config = dict(
    d_expert=32,
    balance_loss=0.00342,
    init_std_router=0.0212,
    lr_router=0.00217,
    norm_eps=1e-06,
    beta1=0.95,
    max_steps=5182,
    dataset='wikipedia_en',
)
Below are experts of layer 2 (counted from 0) of a mixture-of-experts language model. Rows are named router (the router's row for the expert), gate (a neuron's input weights, with its number), up (a neuron's input weights, with its number), down (a neuron's output weights, with its number) and show model dimensions 0-159. Each number is 128 + 24 x the weight over its row's rms, rounded and kept within 0 to 255. Numbers have three digits each.
After each expert's rows: a language model's description of what the expert responds to; "comes before" lists some tokens at least twice as common just after its tokens as in all text. This comes from a sample of Wikipedia text that the model never trained on. Tokens count by the router's weight.

# expert 15
router:121135158126157108131092122120101140081132178144125105124159125148180135131150141110170100115130130119103126089149154118119131109109146147121105140141138105146146123166147112134146125123130123086130139123113179122110098134114108124137128126127124100134159089143143173107169101140099159156163152144120141127108126167090172170184166122114178115173145113151110119127091175077133131139146189144125102109157125149120109141087103151128161116163110122136115087142125138120134138069109095
gate1:110100147129123110147120113116098145149145136131122110139135120115116111101123145132146112172094188072172102153112096133132136076122077161148097152105127130147147062125081134161147150146105110108142089169096119124137167127149159148144144138112112127106124113137164104141097140092120159124128143144133108128126133137091078138142115095137137159167133127134116126154124110187147153135104091149107127117141112129120141154096058114087115137137146161124115108151132154113153183155106127
up1:120148126157160147147106175140163114107137083124128126132132100157112144120126122121150104140105184112094128115139101120127103137122138154166132110080122156123144118146117126170090136079133161132076139132084086147134117134134182144067102104109097116123089184136125119158115107125143111127151092163143139109166122138118096118107136129128164131105139126105106164139173171096162141133110128157118116168134133145138093126105089124083126084095132110141140086138116123083132143123107123
down1:098088109099103130099157064129130103146141125097099130103117163101078179118158108151172125119166114195081112152117141150128112136130158112081100106127131081149089166160143104137158113128158144133184134131115165105102149117105118102131164127104148132122183109098104168151126133144144103133117130116131135121136149109157122115136137120091126188161143143148109103121129131133130128098119124136125149086139135109180117129109151147130115149157139166106111138129101119152145121150137130
gate2:156143140077129156147114112149154116150125082129103098108126118118123097132120079094145128132115083112112132106160134158139132110142121097126107121118121103124141166112146153107076079110137106130156144132126090115128143139128117115104126119128157106107121127110071140163107173145161142170073128148149119082120126135150128127104087164153118110127078128125129106070108105134110138119058101110147157176156135125127138135120123095106161111119133127123111081082157122139124111158176134
up2:095146106160139118155176123157133130102133151112159137127149136168110126166107096124091155115165119116147135120174115124139119138096157120123180155150123125124092080166169131152175153158137120142148121104112153164092114177121124141146125114132142145106134149113166134086129077156120140120147113148142141159156139148086133126133143123124143147128199132162134171148109175097138137146162155143127099145103132112109100163157162142153113146149156160110145143155096171105115142123113130
down2:176177138137162147128151116096128117115101096130141137129153129086115121141104131180150137129115143130111108143133142104130139162139102109128061161165140197136104128130099078102101161154152165144100127141121135117132131101155130146089123102122149131100091107116087099098160146143148131121118132174176181143145130148122156141123149121138111130100092099118143086138126147137189142113118139144121116126132105111137139074116131125105164129117124132068156096107154171133139133142116142
gate3:088142148141132181102143167106135129080106139150128162143121118124152149143159151108146109175121128147125112112152160121096146154136149160131118171104143115148154126098128139091070104128141161113107120147149113147131132159107105177118124088146143120095105109159140126157114084141108119141150130129123122125150118079146098179075150129132150105121140130104095121130117147091118151137128121167141092082088139098080140119096163139140164155129121077103080143155156138114133128129159126
up3:085114141112150137151121132153114106115110118170104123090184129102134139144153126137142119105132104105141101131183134084165123146117110145111088145101087091149156122130114123062105115143093165124093122165156140129102140164117140109108073130158079158140142107130184160133072112109126105114145127143127122119151126098135088153088145150128154165125099124080105114093165138138107133168112104136118117150111101137139141115103097132127177097107130139133137149127151132115129101152123142
down3:145142159172149125138152151112110159162142114126198112135144152095150131146096155134143104127107133118145131132099076191131160080099095137157149160122148133118102122093130110135122153090118099164119126110111101160124131080130125139132108145140155112126101146120119103077120127150106130113102112156118104116169097117169116139125086136160102144122160164101153132157127142122099129110137138146106134157142128175091175136133115126118136163166120077109102154144164108157160125160101131
What it handles: Mid-word vowel pieces. Word-internal pieces after an initial consonant, especially after R or J, as in R|ap|id, C|our|t, R|ep|ublic, t|our|nament.
comes before: "t", "s", "an", "n", "ed", "ubl"

# expert 33
router:147133130145148089132095102134128131094148137102134115145165109134129105103124092119118116145141175129128051118169161092160110176098167105124152112089142092109125111141155182130113130140158144117105127126084152131125153116087117122163124151092132084150148124145128149145162137148121090131170124132134127101148179126164150158118154092161156101145144135134143107102114119138126140146173139099133128177125052106135152109089140131130143107110115112098136091138130129134117137130157139
gate0:149123086124147122127126130158163137138113082113144100163114138119093124102101076100123087125185109134131149095066173084153122140104129086144140135107099120160108130127099112137137145197118142065135108117096141127112137142138110169174101139106132083122151176088139120147136143130129122121166153108111097116097124124105121138128115136100134106149114137109112142153159127118116147141124160138114170140127107122107166081148137105107143140100126125112129119092129112118168131068111134
up0:116128097097153120143118133126155116124142079117144133151119131122072135100110069086122060132169123143117132100096163099167117145109108118179139121124106135114138131149113122141150132175161148092120112133082152110115137156134119155166112137074143061113134189128119117145142120120123150099148153127108089107095109127109137154139109152109144079149151137108097150156138133113080133152131135137110141145126127132102134126141175095108115156096118129106126111114122133132171165091106150
down0:164169133134120124169162080101111141140147152188096118119133126158121093130143160156106177135078129105117086079120167134123161126143156143093120094129097122156137119129114137143134150117138153139131098145096075144152137107155168097129161110158147105136128124112136132109152132128146114115145130150142119103148125118110123122112124153109166148129118125132135104110115138133086079143116109108119118165123127133143131091090119123140140081120102064143146165127134173178138114201151131
gate1:166142142073174157158152133133123138139131152114167106105126115096121112160148110109134144148159135138082108120148153149150142158147184160137148129118106087092191140136109164121099113098135110101166097115130152133127110111099131137132127109122154126133132104150124127126133079136073173118106103177139163119101096137115143100095102121134110106156121148115142136127152132082161152128134120048161132146168110121123123160114125112121119130118160119141102099131124157116129134109096077
up1:112098105166089111101113121112169143117128099124081137131123121144139140088110139167127114104078110123196137126133103144125095077122083092103125112142151160177089100127148096151151116127132155153104165171135115141145128141156134121124130125147107116141135135108143143133121171117175089157150146106091099142129140111183108162157146120102148151117136110135126125116105122175107125130100153186122124121122118161131124092152113129127132119143077132095129170128130109151129135155158178
down1:128146100106159106128103133086144103138137113149147157129144142127184116120131083115116141120129091112146103144107142127137157111145108176120111092146146070090135083128131146109137137110148134121120130147142123176169096149104115130122123111150120135124114140116112140152076140124125128145136159150137144137138101166095147148123155127154107071132146154080078129146126100095125132112120143051134166144145117110131151137131141143147170089139093092184110162146157165138086113152152156
gate2:144120136194141128117149092104183123110108094115168131160146162094098123105173150149123131130102139131152109148167154183129108116149169145160158156119124154113154125128107150150120138125132162122076142103126129103176103117143155136175114157132102151166142141165121120147133131098107067108164122133102130153159143101146140142126157113135131122119160150143120149132109158138112168180164102152141153145121111124091078163099126120090110123118120120125114130131093137117104138115129167
up2:149138131165140142109148088125196166108108083126157145168164143123110112121158124153128158146120127112140125159127112170083119126146152160193139117139150152106150127111137153132104150160150156128092108114121123135178105103125164129148114136114098137178132171153127146107138139160109064105181122146141096144121161126143120111126137132144165127137122135106102145148100137134106132144164076147154131144092124124098057137092160121099112126119131097144125123125121159159129114127124136
down2:119109130126114126148109133133118143142135131139138111135127123112127138134082100158150192147219115107128136132078121114127131122110102135150126095117134090115142184126126098103151143137127083104159178070101156140097154127100126151088122131091113187113159093118120145122093114143121124153128155143106153096162116136125115103157145116125162142133117133118112106074103120087154155126145169097101146138109136153153142136133183129146128101136153082142124135150132112139145088122161136
What it handles: Closing suffixes and parentheses. Closing parentheses and word-final suffixes like ish, ation, ory, ship, as in Jagd|ish, Engl|ish, Qualific|ation; also multibyte character bytes.
comes before: "\n", " |", " and", " is", " in", ":"

# expert 5
router:122128132136136143118094160058104115127112119111133126120149119148117122115141057142158095089118114114125114113140164117129153122142119101112121104115185141100172089116103149117143123128156136119137101084099123159182117110135123124133170155129133146162159106132136093122140163133187121142130116149160137119136118109151165114138130111096101083144153143157162146124127103133117170108101109146148125153139109153137120131101151142108166111164141142128060122170104132122142146056127095
gate0:162129139087128106126127118151124158090094110088162168156167178120141120122112153159141103095131102123099129138122169142134116096139149114123126126169104127137116074109087117120146172145059116140063124099108127146143144111100157129130151137132134135140110091134113106154085124149109115133167143131088138156116158080144123119149115132129137106137158096100161140148150160152122135102140143146104179163113118129133127146147140133098128133123095188176134112151158172106122115117126134
up0:147136121113064118163113068137091120099130115131112094129139159160157149110164114179077143094103131117101132116136133124110134125153106098113123084146137070100109113153083148160145096133107132146122141108135145127153130107088135147161100123111102152162093101115160148164103104130143156143098145135118137138125138121154173133060145142126116120141096121122175148131140122152109183123146128145131156123153132117109127148141160157130151121123103109093137099149152172126168133103148158
down0:126143140160140137110140117124160136151141084136099168144107119115140086162119121137144140102113139133149126168108117134086108145139147135120111116119127172114128137134181114109102177184166146159152134118111125080166137153135140140063152167169172130138138164134122156118113114169120163109161128127109135163126131170143125130145147142073138118119103105120124129100103134187130156118114140145161151135138118102086140154114139106074129133139171154152144127118127162144109146135180163
gate1:099138107139107115160100121123122184128149077126121115130180132108119151103152182081131130109081135118112128100155117132091119153151112100175101139110159107112112098117132103091094140106136165147124140112123139129151122157128126148097101143130121127144112138147118129117112133094165160153111140102128102116105121156124180164146098116087137127126116104147099133131101072065129117069113120130145123156118104172134111155105095118158155119094145145108113092107115122127110190150124124
up1:176132174171084089074172119146109112109144145148111124104076114092138122109148096144123128143122106149144126125099127137143127115142123160109132095142070103088107113196127132142153120110112138142091147182133150096071125103129140117138125126129162106115098110130168123135121162130063126107104128159124157146130168100120150122120166116151130134125131128114137135099160149147163152142142161168106138122130122090114149148141146151096115155160106124101139127130147115132134111162151169
down1:129126122146105114130132130145108102096116114139141160065190114143133120127108135080109097148107112107079101120126098123179130162114139121145106184135133084154140084124108132138157120112127104103134147139142153136150138195097118150153113129117099141128127143103119111145139149136102162119113114109117155118163184134095140158135102146145138130139148157076095129133106162111122132141132125132137131157152175133154112143113113116120176130123107145142168146138153106118053112128090180
gate2:156176143144140132116103149144114097105124099101156105115117120142160125112187151146140107138151133137143146109097135133140112142064120126095123066138114098107103135174074135153118103183144138117098131115098140156172101120156127122124134126126183132111146097146132073191148135120138146115097111147119157119116097118125114125079138095131110112137162138123121127115077091120114122132094120146116100151173129107106118142135117159070175117138154135122116093158136136135140138122107108
up2:166187143142137130129115160152105125111117113116133077113102094126145115091174132154159123142126132123158137116090126173115114154078117127116096046133124118107101138150081130148113116166146178093097135117094133109135075141142128107138143150125197132093123124109137086161136147140147141082115110140124159120131104131117109139082151110179111114146148154146145112115113075133123132122090154135133135146150125109110125155116123131078143147134164138122107099139140115139140109150120125
down2:114084126098110108152165132125079144114085149108126150149141094106080123148092133140108116123128176116133153120102156118102140087087127111129125126134114134133149135101112102116167113124102158098134152145123105100140108167120128124100139130092127130128119114117149125089141101135158098106120113156124104120113154103090108116129148125118185105164116114151122077168117170148147135149142114102135201138128091109140151095157092134152133166131119179120105153105096119182114090102104139
What it handles: Line-start dashes, table pipes. Dash bullets opening infobox-style list lines after a line break, pipes opening table rows, heading equals signs, plus in-word hyphens (non-spore).
comes before: " P", " D", " L", " S", " B", " M"

# expert 8
router:154139119138115120146098124100150134129133128089154116133126129133151124086137094128115123158108120145113101138109155087123147102102159109131055098138159108130134109142150120089143153093125099104143105069129176121137138129102121163144132125128128163141182108104122115148138138132139115150142130146165198123174160117123166138135136105155145120125148154131140162136128104124161128185121177096131129154129095152177154125115131141114137046090113161135147110151120132097134121116166116
gate2:125082087125133123129120148145081100127117165103138150146130106135148108124114151122122118081101133117138141130128158124121124143167136156152095130143132107113125114127137154133142133092142132122095120120124117131098098144126132138136126117184079131158121147162131176066109144144125160156135102125159144117141128064159153120058159137120085104099089129159161132138149111116142103127091082140112140156144144105119132098100148150149150110147076146136152074090115149149126094077129151
up2:128133146115090124150150088111167159145123154138170138166128106154130149111157128089101135124178150133085117109101148124160128098119123160118142111115126128112122164163088096136166124141127151165144113126111144128113141116112133123119093163105135085162124127132138133127134137106089110126110195130091124110133134125104123116136111132122181153168137149109104153134106163096158131054131099121153146113140114166143107143146150089151108158073155083127111169152146092098144155153130124
down2:121131127129140067082153144144089114087122158119120145123115171135079099153145128135118109136140087066135127141136158122135144116137132097128098095122101076127082128162129167119140071138097139136152137125131134128119144153140135122139142148140117163154111127172094099173144144088128156178152125110127125107166194144114165129176141125119135091160150130135116157120116098149113113131112137083137154169120129132138118105114076137101128134126149104115100134131135130111068111125137152
gate3:148150135112121121152112113084147102077109160111111120127137172094119129079097098118145117137076155104123128097094103149099129115128122129117071123133056147129107088095148152180142154085101134120141130103097125144133118124138150143100113144122165098169116125090128113084148135104104149099105165134136126192157149146122123114111130079099107133119154122132126132115136141139142117103139153118138112171143138107095154155091110128155129128078104092130141134078125103134120117127106110
up3:150122169130149133111120125078123127163123105113143124123130135140112119095115127118120172143100159109130128140147096187134128120140132157132154120139071147119129138125162138171089147139128101110187145136096121179128165128164132115136074148100136099161107169156158115141121140094140133119100096148097151171155119150140128077131119081128134160144090133086158129133150132173089106104140127126163110180154099087145137145146135141126117159077128150125085122120119126101134155136126116
down3:161146111090150093181110134153094141112076114116108130142146170157141151145128146140127122132105133136114150085105123148140126122122157143097103151171157136121142105134125135122138071116097119140088111112201162117105129119176139119115189113081104101140103105095117140140100116138124153140165148162176127120101135131104148141106116115098104142118157123159095137129119135097146124141140100166083149097119122130145135096125138114140116108156082155116197133130150147137114128157106141
gate4:112138130126136148165138081152146112102122131096146135092097081129122114116126106141099136124157084114142127116100137150121124122155193123147106098102129126168119115127127113124103112089125139128130128136099108105125118093153207124145137139135116097124131168089114132160129150112113068112141163135144106090111160138137138128112108103126133138135136169055137073073100170139154144120098101134131107128139136145162152105084118141109155171144179116126117086111105141133148138147119118
up4:150121112126094105116091145122121187152109155159140131144162135078152148170152143139113113130097131157135129166171111118119106093137114175100145141151153112061156144120134182120126159129125135150110140126170154142137157106102109126136131113098134136142123130183127125128130123132137134165103108118128142125127116123139089136152127140149149134125127112207106181132139113126093129096150163106109142128137137118128139151123123115157153069084134166105121144179152116185115120171141141
down4:135134145137108128168105132137154157126113149128158149154106087127110130105136101123105133153147143091173148119093132129138122116095144173139135103155139138148094110137108109134117119072103146128162164109103087162118085128137170131153127133142127105147144184071165117125121130148099104102135139129154074115084111091101169139173106091077106142143146145102135160132106103115102132117121142141105175130177163114131136148093144118122146128164151143139110098133127118128071131159121142
What it handles: Prepositions and plural s. Prepositions after verbs or nouns (of, by, as, for, on) and word-final s in plurals or names, e.g. cell-s, war-s.
comes before: " the", " a", " of", " an", " his", " in"

# expert 36
router:121101121129165144110083099090125092123169141127154143096153090131139157107106127125135117150125108115142101125130137095139118116130117110098072111084139103116106117132164119085139130076117126141121132137115132124156116082092114120146127121152101118169111086122128150092127133202127108131136115141134165090182090132149140162120118113089163128138144140103134130119103127131131107147107178142136146137103083153160173121129139139110162131128123121090146148148139079137140097089197121
gate0:148094109165122130138086169161113107136101128102126130131136152132144136091093184129139106085100152115116132118104126152139118173159131140167117109116121149094104125062108146129138150105095145091138107113165090133106138140121138143145104108147148095102110119139130112127096140119115148109181180118144153089151141117176104094071103157099135147125125143151113141163179125135149086113080134119154148151147099112144151145145132167134145163107134102119106086153125112150149137133147132
up0:124098135158133114139116124122146102138141125112161160148166156118162117083084192112151109071112118114107138129119086151118106158148126139147117113116124133110118110056113127137142147069104138092121140093175101127092149140119111140147104109147155152115124116116119104103114133165077130119156172170143165103174143103171128099073116173107124123107130128145102136118171113132129100168095110129143106125130138122135155139121136189129134162132110132134107116146139108142131104129147122
down0:149131083125156146107147170098078118120174127146136138124093141121131169124138111121118130143140103151172096179144153113084121113123121148103116113093174107165120135150135110132138073143133089116111142130090169117133112133108139106114120157122131165114139105076074150111086110127121131153126087127116117106127155149130131124131155150130112133185127135169104110110107115120073124125134170129125154138161095111124092084153104097107078135147102085113128134136169137166142133147125134
gate1:145118129153114125152131145153136098106132159094159175134164160147169178144082145081100125113150137099114179125136104127124121150116184095097126171104111140138109116148146082101089140138143115117128121136138154135111151091158133095122192121122125112168132139133156141162115135079099138112137125097134141134121133140141133153102131168135090120128121130088187116062115142123115130165131105136155156113135151123107148149165112151130138141117123141119150114114091087104124146122173156
up1:139103157128106115120141144124128085124147121104132186155158144141149165125099118084079131114139124115136146132138140139152100145108160113089110131097130133133094083161157059121085148153100114106131146153129145092138177097173130122092145135120123137181155135121138131150120188100147136126135123107092140121120107150131125148126124167104110167118114131080145129098116117126121111136137144151152134164104129130123148151188103148122136151114141112120170128099072074105131138115169118
down1:100138150203107150139124117075120161128126094146111065115162111112138117120091141132186154106094123121130078081107164155119116128129081141115112159137115132117170146121121129132106148109143129115109136140105123142133143136104126145082103099133113172105107127139128104159126112132097143094093119128098092147141146090170141111121121138117173117120097131145148136156127097172163137107137123101118149101100112152098124148150112125111145109122120113158149107136113124118157115123067062
gate2:156129126123136151090110135110081103198124136158140146141152143138120127131168170080099125132116146123160130160134192117133142151090139133091158087122117115122118158120074145120199123110128120190121146158178121118146124108124083076121144112121110145123123075139147126120116141140124148098156148144118176145130112093153086096132146142130111137138149143148157112127127111116112102084116112147143139115134159108142098107154100160117118102146114095130139145135124090115127100132093126
up2:177123129131130149156112131096158153121121128132104141085131105054141166129107133187155120122111154144137133125124132156136090126141127184129084113116133119122130121150123130154126140132081141089122158131092142157104086073123170168146148128159164092132159140089158130103133157131123156145125129118145083150121078177124138135145184114147154144108124127142098094168134142164130151137165151124121116146142121135110160083102125144137105117126181120126136117134137138123111096116108098
down2:183115120163128118117086138156114145141107124096173147137124094170136138131168133119124123114135084136150106144092140135117196127141185142074174111116147164122135107119177146137121121136120127130096113139155108112180114104162131152133099106134129131119086143115129122161121138114148108165154112129138132168133135076115137098129110087144133134098141130096126125123107146110159127148113137125144134145144149073137077088119115173155133131118118142179131139111131111151092188161137148
What it handles: Suffixes er, ing, ed. Word-ending suffixes er, ing, ed, ers, ly, as in gunn-er, runn-er, vuln-er-able, Liaon-ing and engin-es.
comes before: " to", " in", " by", " the", " of", " and"

# expert 63
router:130124166132106116109128080129180103146172134120143117091156107159133129126127124083135120099093105124079105142166171111189126132156143151087090097129110111133129109138150099085147117123145134112136130122069125119139106142121106110128098143134120122136106090146150128120120167147125139157143121128141140085136121146159148180122132113129147101116143143137114177141103149104137121125155134101175156171110102148167151129133168143158128117113082165110164100157100102140129112097179107
gate6:131152106161109116130128129138155118144129125089157137143126140162122135085156077104134100121100116159125158148137153150105104124119110110117130129107115114108145088157108139118137152142092133134137107165115100090156098143127119132149099177113136110152132144135080147144184104170186140112160146128112087132103128121182086112106141138136126090126138153133136205158129128094086138108142112135151091142141154149128145171165136144106102151101081119089140171114105093113125146141128131
up6:119139127102145171123110152112113166107137155168071117096122123089148102140117150153157135130154159100115127097124122116106154139127124181165128133158133134136099140121131145147125132128163113137096145075135142199105142110140111117109139091102140151108141118130132126115095144073099111127139112143143150148148121133103152118192116113135146149150127093112121065097120111143139124155126141111112104104120123061135079105110096134133146070155170137163097091136125153108145109127107134
down6:107089140108130172210098139148119103101118127112142167139077155113152109091153139173142148141111163109169150082118117129140153098167130159104137121134107091114147122134127123108135077138116150165142113149109132146130174091132115107109147137131114131146138142130135122118121150127139085104139132127118128143122085121129102119132129145114164131131138127119198144129136110139077168136127088133136127109139087106163178152162105148146091155154157132146099100118146144131124191107140128
gate7:150140112108131147172085080130097102122169138144132124131147151172122119107143140137085090149112124129129179177172139143141097180103119098072098116136126122120136083117118089145149116117104147134102140100099132106107125122165161175110153153131117120099090107098128120174106121154126137128127132138160133123151167143151155140115130121170100135090126147134131108125122135134124128094117150139156173119153128150150125140156137074131091126150176124148093076120162094119154134100117142
up7:109156115127117129137103093137093120157151131092159093138156116151101139127155145155087116116114128162114152138142115099105136109085162144095149106116105131098155063165154108102168103158085140096153137121101086118111138123139197139100138140177137135148109101109156121145115153158118145164130142149143116111121141129188156142112109149145110122085152152146114138130125149126122166091144115125154114152143122183126146110142145112157163154135158134132112103154128106137155141085080132
down7:089113130157128108159159098108174133100140143096127169165131128139145136137107136136121095096080135169124135096080102119143097086101166186146116112150120109143117127123095142176140082091127097128134197151156098147133123162143173105133092097110136125120141138136114096130119146083114138147130145091077120130151101132136101090113133127156155152162123150111147177129136131155122134165089110156134115155137110137108121120116139138084131141094117103123143128118120145118163128127087134
gate8:098098148106087141131159099136146146126130104131160157130068130164149113124106082106127155169132167098127094109157133143100156124114069119065108098153106172137126140149107114115101100115111112137168132131128144121155134132120148161109132160095129121174078155136108138170165129119093145124116101087157091163138112120130150173150081150138168134141113160112141146124132151161158143122140102125122117119135161098130141136096130138164107171094151122126135126156147103122116143119156138
up8:127110128130094122128159118149129143144186130130135136132096121169166133160174107107160129134080132092101102136169149133118152146125103133090095130129082136127105137128122096110183110139142128108170113096124114123102114157148119125105111144104141174158062123162109120135145140142096133142113124123133104134184122131100160165118121143140155129149092126161138153150176174101146150126163149117150135149112157105125166154136121142164134141122121131115168105141164091078139152123166161
down8:179106155161132148171133079092100113133104136120155140160095099150139113112161114157103120132129117139150148120136098166143149111157139111163200128085112120101120156105111114153082122129137132141122119160145163153143157098119120147155116097136154082141099118115141125131104113133147093125113112159160097094138136141146103112101116116140117126075169110108145134161145124138104122139127121139099108150160104147118119136097117128142135096107139179114071058100145147142153142157120097
What it handles: Table cell separators. Pipe separators between cells in data tables of percentages, scores and results; also semicolons and sentence-final periods.
comes before: "\n", " ", " 0", " 2", " 1", " 3"

# expert 47
router:126110163142114129098123133130112115115094130139152133090157109175151121135102098141123114111108130166144105136130128139154113080148178128107075077102126151089155096152131137053121154126134129061127132123088121136156132130138139125148162136119153120211135133107165125146132135138133097155126170139145145095128108121143149176118109108121144099120176148145137119105109137111165139132117125113160167135114083142156143133125119140132149124112120175100114113166127108159084100105142111
gate2:150100135084114118069096127140126168153146122132132130115114112138118165132083161144116102108142115156141082164130144146147145133148156103162178101139119078132146177093157096112127105132136086112120131161101122151137139141153132144149145134152090136147147149111161135128140139136122145179114106102122159142118130156101114159111150122124108151121146116121092141161130135095138086166096097142104166111100093150122158079078118167158108147107124134140162150155097151150118122076121123
up2:122074108119159138087104119152119157163145125133119142106112116133108133139084162129117095098122121137143061151116154128167165124140176128174160088179121120130111174094155092110123108135174087111100162136114134166124133150140122126142135129130111132123128149129133109114137137124120129182114102083108179147135112148112129147098146124107119124117156124121082134132140130095151082180075113155104150146104129124147135066110121115155120141149101152123156113141105146131093113112120139
down2:100132161138136169145104113130103089163111110103134148157140155084101129130090116099120119092131101135087129097105127126139118131098118114114093134154151142126106162122142119113099135174146127115099161106139120126133156151115132105110126132078102134133130132116086137135097174124156141124112113096144113149146116120160106099144085118088151153138103125159128115142131095165085141135131166150146106133093100094138154129150207124068126136111185188087118128128132105131132140126083132
gate3:135091123138126183115116152138107145096108136154147171107168133175119143096132098142160137108131113125119147128071123122118106129105180110115146142153131154110108154122096166124133135113096139089125137124089104151141130136137140075144115126115142156183125142107116104143157123132141095118153120121132093123152124129152071153141123158108090139145170159164120100129130143092176142140078120138144108096089149141112112142110104140107116121086176152113096120119119133144097080080091110
up3:127144134098141081141143104149153124150155091137143079150107125101149104152100147117101098153152121112150135133194162108108143128136075130138135093126137099136129131114142090138157102144155131162105094145138139110112103117115112171108148144144130104091134134128141110147108122126135166131108140130146156132117146138131169099116138104132177131108077133081119157147112111171104107138132117138105152156169109132126128119144154127150146153161073069152161158121110138108171183141159170
down3:148147139126169160142121175115125148121157184137139130104167102176175136108130123074131118122162133104147137132168107115099125162126127140153116181098077109137138140115111142126158181085119128149126121176113136159096134134148155128156144116142126096136116151140116155110124127096127151087136148142144101143101123140151142186121168088129152121123153132138125176137126143114121120147079107132114081140122158145078140125107078147162099119125123145149145130103167161156149148113144128
gate4:144118162140138104129101106108143145132118087149127160126156124115138123139089129131129168109107110147087118131174156130135115157143130117181184102138153096115157146122126172128119171088161153149130153125081122135133138153125127087101153133142123112143138106117121149160164126127150092097110087147090143120145134148114106173167179143108120124104131128148090169114142092116136109117122131149181132154133083119116091144112117137144088141099089145149177107116103179136151110128146087
up4:138113147123124110134131113113144121142114080150101180121144102119109151118110166148143170117122113119103069168168186118134120137131108118179170089136139107100130134125135126133141147089154140149166146126112088142131143134110131080098146140137106108148085086144131161127163115114146104134113103145121113147135139135115077172149151136084121118119144114118077147120126113112136105104124110146189133160109111134114083097102104138130076127091069135131181117111126140140159113133141128
down4:159147085109151130124171142135132135118152130118136144126128134137149159130147128112099093117109095123128120146132134175150124169147116127097114142100121151142107113133147122088116139136095149149146119150133112132147078088147145132172143190147144102156097146138117148120146103083169097110138118144162101122141143153149148130161111152157134081151141108089107162107128132128150110088125138098167049172101134135116157152132085128096110133084154100096124149126121135175156107142168148
What it handles: Mid-row table pipes. Space-preceded pipe separators between cells inside table rows, plus some colons, semicolons and closing parentheses in lists.
comes before: " ", "\n", " 3", " 2", " 1", " 4"